config.yaml
n_layer: 13
d_shared_expert: 0
activation: "squared_relu"
moe_layers: [1, 2, 3, 4, 5, 6, 7, 8, 9, 10, 11, 12]
router_score: "softmax"
normalize_top_k: false
routed_scale: 1.0
router_z_loss: 0.001
init_std_router: 0.0279
tie_embeddings: false
seq_len: 512
Below are experts of layer 10 (counted from 0) of a mixture-of-experts language model. Rows are named up (a neuron's input weights, with its number), down (a neuron's output weights, with its number) and show model dimensions 0-127. Each number is 128 + 24 x the weight over its row's rms, rounded and kept within 0 to 255.
Before each expert's rows: "gets" lists some tokens that make up at least twice as much of what it gets as of all text; "comes before" lists some tokens at least twice as common just after its tokens as in all text. This comes from a sample of Wikipedia text that the model never trained on. Tokens count by the router's weight.

# expert 24
gets: ", ", " He", ", who", ".", " who", " he"
comes before: "1", " | ", " (", ",", "0", "2"
up2 [133 138 125 120 105 100  94  83 165 159 104 129 127 142 117 147 126 129 132 130  78 101 144 151 158 123 112 131 146  91 115 162 128 143 111 163 132 142 147 146 190 130 112 133 157 157  72 147  94 144 150 112 101 118 132 123 116 117 156 168 157  87 121  39 139 139 143 103 138 107 128 140 123  90 160 115 127 147 119 105 140 108 156  98 149 123 137 110 163 111 128 117 134 164 147 131 142 144 111 130 101  84 134 111  97 129  75 194 144 125 118 112 115 102 113 100 115 105 148 127 124 108 124 118 102 139 146 144]
down2 [188 134 164  97 122 140 124 149  98 178 137 117 127 151 130  81  98 145  82  82 175 139 102 142 101 140 118 116 172 100 139 108 145 146 132 133 147 125 105 139 125 130 122  69 133 134  85 142 102 150  99 113  84 158 159 113 119 167 109 116 138  90 138 104 113 123 155 129 111 123 113 118 112 112 133 136 152 143 111 147 124 117  92 129 167  92 113 176 160  79 141 110 135 104  95 102 136 141 144 141 158 117  80 140 127 132 140 107 139 112 163 133 126  83 123 140 118 143 136 148  95 166 150 114 133 128 106 108]

# expert 28
gets: "0", "o", " would", " can", "4", "%"
comes before: ")", ", ", ") | ", ") |", " | ", "–"
up2 [124  97 100 142 108 161 145 113 174 115 105 139 152 124 132 167 152 108 111 138 171  65 169 152 142 104 127 131 108  90 169 104  79 126 115 140 137 155 132 108 102 121  96 121 163 115 117 124 107 144 101 112 166 118  97 125 146 116 154 113 105 133 123 133  76 138 141 158 125 132 138 113 103 134 137 168 122 149 130 148 148 137 155 107 145 203 157 144  77 129 141 125 116 129  94 112 127 137 125 116 148 136 113 151 124 100 112 115 139 109 156  95 140  91  88 102 106 121 120 136  97 167  90 150 113  84 102 136]
down2 [139 142 147  74 116 150 118 153 158  96 133 107 137 117 106  79 121 207 161 106 159 136 147 113 108 106  85 132 113 122 135 121 163 136 130 168 134 135 100 138 165 116 129 134 194 171 159 120 150 148 108 142 150 158 121 129 101 138 160 134 141 119 139 139 111 150 161 126 129 141 107 121 132 146 101 159 151 128 125 138 123 112 105 152 104 149 121 172 103 107 110 132 122 111 126  91 150 113 106 153 119 102  95 133 171 140 128 149 152 147 149 124 187  80 171 105 129  87 105 141 146 139 101 149 115 138 138 135]

# expert 15
gets: "\n\n", ")", " | ", " that", ",", "ai"
comes before: " | ", "\n", "==", "===", "In ", "The"
up4 [170 142 137 115  85 152 122 105 119 128 175 189 151 106 141 157 124 116 124 141 118 126 115 134 151 148 134 152 151 130 126 133 140 148 134 151 101 143 166  92 105 168  42 100 124 125 147 151 130 145 160 160 133 184 152 125 107 158 120 110 102 119 170 136 113 130 131 113  69 117 109  99 114 161 106 129 156 138 131 149  65 128 132  99 144 108 104 110 137  79 140 122 116 130 113 162  97 147 109 127 181 144 120 109 148 121 153 130 110 112 117 132 126 105 146 169 142 114 113 140 116 147 138 132 154 142 154 131]
down4 [151 129 104  90  96 121 125  87 177 120 102 110 119  92 142 141 141 128 164 163 124 151 135  83  75 131 134  98 152 162  90 139 150 138 147 175 159 112 101 129 110 170 112 134 115 148 148 122 106  80 106 105 170 147 115 120 144  91 132 110 117 101 116 162 131 151 152 108 156 154 135 104 115 123 106 164 139 142 122  95 119 113 150 120 122 115 105 136 140 158  82 113  96 116 115 129 100  86 115 113  92 129 118 132  72 101 123 104 142 135 114  92 130 103 113 133 128 142 150 143 127 159 151 117 145 117 155  68]

# expert 50
gets: ", ", " May ", " January ", " June ", " October ", " April "
comes before: "2", "1", ", ", "20", "23", "000"
up10 [133 118 161 121 115 119  93 129 140 132 164 123 135 133 134 127 117 133  92 161 135  95 147 126 147 154 124 151 126 141  97 140 162 163 137 118 135 151  96 159  61 119 170 104 145 164  95 136 159 115  73 112 128 158 122 146 147 126 117 140  87 147 115 109 136 135 146 156  96 123 134 127  69 141 115 167 135  83 151 139 120 114 111 132 112 135  93 139 103 104 132  97 154 159 117 151 137  86 137 111 169 134 110 106 129 176  87 110 108 160 135 146 147 124 148 181 109 143 151 171 146 156 154 108 116 160 100 109]
down10 [143 121  98 141 135 124  78  80 136  89  81 111 127 113 144 151 147 154 124 136 200 132 105 143 129 131  85 102 126 114 143 124 101 103 118 113 170 126 122 164 113 137 121 155 117 181 155 104  96 113  84 137 119 118 134 134 109 176 130 120 119 156 133 141 163 116 169  85 167 140  90 121 161 126 130 149 138 148 120 120 139 183 103 138 123 119 103 102 146  83 139 132 168 120 181 171 147 121 117 105 121 117 125 124 138 125 142 145 129 156 164 167 136 114  90 117  97 149 146 144 111 128 136 156 130 117 133 120]

# expert 10
gets: "–", "===", " =", " |  |  |", " |  |", " =="
comes before: "\n", "\n\n", " of", "0", " D", " B"
up7 [ 95 115 148 108 134 102 146 145 136 110 125 120 154 128 123 143 146 145 115 126 159  95 152 104  53 113  99 113 124 144 101  94 139  69 121 159 100 125 159  96  97 135  99 124 144 115 135 155 133  97 155 107 119 133 133  91 120 140 110 105 108 126 111 126 136 109 114 126 126 144 104 135  90 127 111 159 114  94 153 144 124 131 127 196 154 107 138 101  89 109 159 124 139  81 112  81 131 149 117 101 146 135 112 136  96 106 110 143 156  93 143  81 124 121 110  77 105 117 156 126 144  89 169 146 109 116 141  85]
down7 [128 158 120 113 139 123 148 154  71  79 129 125 157 118 129 137 132 136 135 163 132 114 155 103 176 115 139 143 140 132  90 162 143  68 142  69 143 158 168 132 154 128 113 116  97 114 142 149 122 147 137 149  98 123 162  98 110 133 124 118 118  90 105 134 154 165 119 148 107 120  87 135 123 163 162 108 110 104 148 113 132 154 137 100 116 120 146  92 117 153 164 143 135 132 102 191 134 105 126 142 150 143 153 175 139 143 166 112 119 160 142 103 126  98 131 148 143 121 101 117 145 120 187 116 172 130 146 139]

# expert 40
gets: " |", " to", "′", " | ", " | R", " started"
comes before: "\n", " the", " ", "25", " a", " his"
up6 [ 91 147 125 129 114 106 120  85 108 112 115 121 128 135 145 116 137 162 101 120 138 138 116 211 119 157 147 135 101 142 124 125  84 112 149  94 106  80  92 125 137 159 130 133 142 136 136 156 131  79 164 151  96  71 144  88 155 126 162 133  95 166  94 169 104 121  96 162 122 126 139 140 163 117 146  97  98  98 133 115  99 116  85  96 157 126 129 152 128 115  95  94 143 134 145 104 104 127 134 130 111 164  97 125 107 109 179 110 115 123 102 135 128 122 129 153 130 133 133 110 116 150 113 155 123 109 127  92]
down6 [129 163 136 141 130 116  90 155  93 172 111 131 153 163 144  99 143 161 133 124 154 136 139 127 111 116 157 108 154 110 109 133 148  95 109 116 104 129 131  93 175 147 144 116 153 108  76 102 110 106 138 147 109 151 110 137 137 157 163 112 141 152  58 141 119 171 120 153 106 122 136 116 107 146 109  51 142 122 163 153 145 126 159 162 140 132 125 111 150 133 165 112 135 142 126  94 153  91 108 110 149 121 157  87 122 136 163 165 103 156  99 134 120 151 133 127 168 146 114 119 104 137 102 134 119 141 131  77]

# expert 46
gets: ".", " |", "s.", "ing.", "-", " | "
comes before: "\n\n", " The", "\n", " In", "0", " He"
up2 [140 143 124 120 154 172 116 133 165 120  92 129 125 143 116 139 115 130 150 116 108 117 111 122 145 152 131 102 168 113  96 118 144 139 110 179 119 123 144 138 154 157 129 158 148 100 117  87 121 125 134 119 135 116  94 135 128 143 140  87 123 146 128 113 106 151  97 148 154  99 115 172 141 134 125 117 112  85 129 123 204 164 107 131 115  94 155 125  83 137 144 159 149 170 161 122 146 183  98  86 145 161  90 134 148 102 142 135 122 149 135 148 114 157 137 180 171 114 127  94  95  77 145 133 117 109 119 105]
down2 [ 81 141 140 132 137 164 161 100 103 185 133 120 124 173 143  94 179 139 130 134 131 129 129 138 126 112 159 106 114 118 152 106 118 138 109  84  96 125 141 100  91 164 143 115 163 127 128 134 172 129 151  97  97  99 138 137 104 122 111 113 138 112  97 126  93 123 113 140 112 134 165 118 141 150 127  88 142 157  92 102 180 163  96 117 139 154 122 153 135 118  85 139  86 155  84 114 117 112 135 120 144 113 158 141  99 116 163 117 121 145 130 116 119  92  89 104 143 150  82 122 136 140 169 157 110 111  89 138]

# expert 12
gets: "\n", "\n\n", "| ", " information", "–", "ations"
comes before: "| ", "|", "2", " of the", "- ", " of"
up2 [117 123 143 113 129 117  94 124 106 156 105 133 123 164 185 176 140 116  76 129  75 141  99 179 153 152 103 118 110 105 149 115 104 149 126 145 144 162 119  90 147 146  89 146 142 127  93 160 118 122 148 160 103 131 131 127 112 105 146 127 168 131 121 107 136 121 135  87 119  72  98 123 154 126 133  95 129 107 140 182 141  74 128 133 123 122 107 122 105 147 167  81 128 152 152 119 141 158  94  60  98 136 115 120 116 112 117 157 131 108  97 105 148 124 106 118 119 143 124 150 141 137 109 153 133 137 111 123]
down2 [139  46 127 114 128 138 130 140 125 152 125 124 151 121 104 138 132 150 117 124 120 174 112 131 105  87  76 176 160 123 145 130 105 133  79 143 105 158 147  84 153 108 116 170 161 125 108 114  89 125 136 139 115 130 137 152 137 139 147 136 154 106 141 152 130 178 146 152 118  93  95 154 181 141 177 115 121 142 168 102 173 100 124 146 135 156 118 113  98 103 123 133 164 142 158 140 108 161 120 113 115 118  87 112 144 106 124 161  95 128 169 139 118 126 104 137 120 126 116 115 118 123 161 134  84 135 112 127]

# expert 47
gets: " and", "==", ",", " | \"", " (", " |"
comes before: "\n", "2", "\n\n", " |", " ===", ") |"
up9 [147 132 101 129 116  73  86 118  83 139 145  93 116 116  83 132 172 128 136 130 115 129 100 116  85 127 183  98 113 159 101 132 142 149  97 111 134 122 161 124 119 153 130 120 101 121 133 101 122 104 128  96 157 169 130 136 172 112 146 158 111 135 103 149 138 162 100 111 156 140 149 128 123 107 153 135 133 128 121 109 160 125 106 153 116 104 154 127 126 163 128 179 135 157 125 119 177 133 124 106 156 118 144 129 136 145  87 148 136 143 133 188 167 147 132 178 108 154 104 170 132 159 146  77 104 119 120 125]
down9 [104 146 109 148 146  96 108 142 130 197 119 104 108  87  94 123 104 116 111 150  94 131 112 106 100  88 117 115 134 161  86 116 167 132  85  87 121 106  86 109 123 113 116 133  88 119 128 108 169  99 137 147 126 169 117 109 152 102 126 128 180 158 131 129  99 120 121 103 172 106  90 105  95 132 117 140 160  67 141 117 124 131 103  97 138 121  77 123 155 133 171 153 128 147 116 144 158 141 143 117 133 135 145 126 128  98 131 123 153 150 119 155 131 109 142 155 155 152 100 124 106 132 102 146 100 149 124 149]

# expert 35
gets: " in ", "\n", "1", "In ", "\n\n", " round"
comes before: "1", "2", "| ", " ", " of", " and"
up14 [152 132 108 131 145 100 180 129 151 147 160 175 132 107 175 125 170  95 109 139 173 157 118 115 134 137  82 110 104 138 162 121 118 137 121 134 135 124 121 167 127 161 112 103 124 113 103 155 138 157 103 165 116 150 134 121 120 127 149 118 118 123 134 150 134 126  74 139 124 179 138 136 131 140 111 138 165 135 108  76 131 128 184 151 160 119 121 118 109 129 124 175 149 174 143 144 135 135 139 161 125 130 117 144 127 139 152 155  57 144 168 139 126 163 122 154 159 133  98 156 125 103 134 127  75 138 159 121]
down14 [119 129 108 149 136 109 138 117 134 114  99 120 132  98 167 124 157 134 122 112 110 137 131 161 110  66 190 121 178 127 108 164  92  68 121 115 114 107 159 173 132 129 132 186 122 112 151 139 160 145 123 131 140 144  97 100 120 116 151 160 138 151 128 148  99 126 146 137 144 111  86 164 111 132 159 129 133 144 149 142 136 131 110  80 143 156 114 119 149 122 194 115 115 157 109 141  90 125 106  96 115 117 155 148 129 123 123 101  99 113 162 126 155 140 106 117 147 166 132 147 114 130 120 111 122 176 109 175]

# expert 57
gets: "\n", "| ", ", ", "–", "r", "ach"
comes before: "|", "| ", "1", "|---|---|---|", "5", "9"
up2 [155  70 131 161 119 136 133 140 136 133 164 158 131 130 130  82 158 123 144 121 129 164 132 147 115 117 153 155 165 141 108 108 123 118  82 127 106 158 111 187 130 150 112 114 126 149 122 117 100 122 112 132 108  39 130 139 178 169 129 148 174 142  97 100 131 122 158 141 125 126 124 123 131 121 105 120 105 133  92 129 141 114 120 125 115 161 153 130 142  82 134 140 110  82  95 110 177  88  99  86 101 141 110 117 110 133 141 148 158 166 161 125 120 127 121 128 133  98 105 108 147 123 103 163 118 114 146 114]
down2 [118 139 122 152 122 125 121 156 155 158 116 145  99 122 153 158  97 133 178  61  83 105  82 149 138 123 155 151 148 141 124 107 125 120 150 122  98 111 124 159 129 139 144  85 110 146 128 150 125 172  75 115 144 108 110 124 111 144 109 137 132 133 141 114 100 142  99 137 109 171 141 121 158 141 139  99  96 181 140 119  93 126 125 108 152 101 110 135 109 147  80 141 117  93 121 158 117 129 131 174 129 134  92 130 114 111 118 181 157  81 132 115 154 107 147 157 122 131 121 155 107 103 104 156 145 108 181 142]

# expert 23
gets: " |", " of", ":", ",", "|", " to"
comes before: "\n", "\n\n", " The", " He", " station |", "00"
up5 [108 115  97 128 138 127  97 116 126 163 129 122 121 145 130  88 117 112 111 153 108 151 149 159 144 158 132 122 165 166 122 108 153 127 111 160 117 154 151 141 141 131 122 101 148 109 130 146 161 107 108 124 180  63  86 109 123 116 155 136 100 136 128 138 126 116  85 117 138 115 124 104 102 162  88 168 155 124 127 163 115 112 125 142 125 131 124  97  86 133 159 165  71 144 159 120 135 105 119 172 107 122 128 129 128 173 172 125  91 103 140  97 120 125 154 146  64 130 103 130 123 136 135 131 158  97 104  79]
down5 [107 122  92 149 115 127  89 152 108 149 110 175 132 153 130 112 108  62 123 130 117 100 123 120 115 168 112  73 122 121 135  88 137 166 123  81 152 116 129  84 118 123 144 124 141 105 131 157 123  93 132 111 110 140 130 134 117 136 154 113 146 146 124 131 155 131 145 115 145 112 136 153 154 144 108 160 132 101 100  80 151 116 120 159 148 140 105 154 102  85 158 147 156 156 103 135 174 123  74 148 119 112 115  93 109 155 136 154 124  79  66 134  99 110 140 111 132 136 127  92 126 106 116 126 134 183 117 132]

# expert 59
gets: "\n", "el", "k", " open", "ark", "L |"
comes before: "| ", "|", "-", " ", "er", "y"
up9 [ 69 136 120 139 126 146 138 102 154 133 129 149 127 117 146 117 149 105  77 135 109 134  95 154  78 109 117 144  91 147 158 141 115  69 151 144 133 111 120 108 118 137 142 134 104 130 150 105 172 150 140 110 126 127 150 163 122 135 139 140 157 117 123 147 161 131 143 114 141 104 137 110 142 140 144 135 145 122  93 128 156 107 157 132 154 149 120 117 109  94 110 102 157 122 155 128 167 130  69 114  74 162 133 136 138 158 177 140  78 170 162 130 108 152 157 165 116 107 155 156 136  98  88 149 163 107 127  93]
down9 [175 200 137 128 131 104 137 145  89 140 149 144 140 135 112 105 171 111 130 167  80 121 138  93 110 137 136 164 108 117 158 146 130 142 102 158 134  99 125 117 159 109 174 143 103  93 109  99 140 154 161  81 128  92 124 174 105 140 156 143 134 140 138 120 159 153 130 114 153 147 129  98  86 176  96  95 133 121 115 140 136 116  95 146 126 152 115 119 118 132 127 132 139 106 128  97 134  83  92 167 136 151 149 124 125 127 158 122 101 124 155 116 103 113 113 172 126 138 133 104 117 128 133 161 131 137 174  83]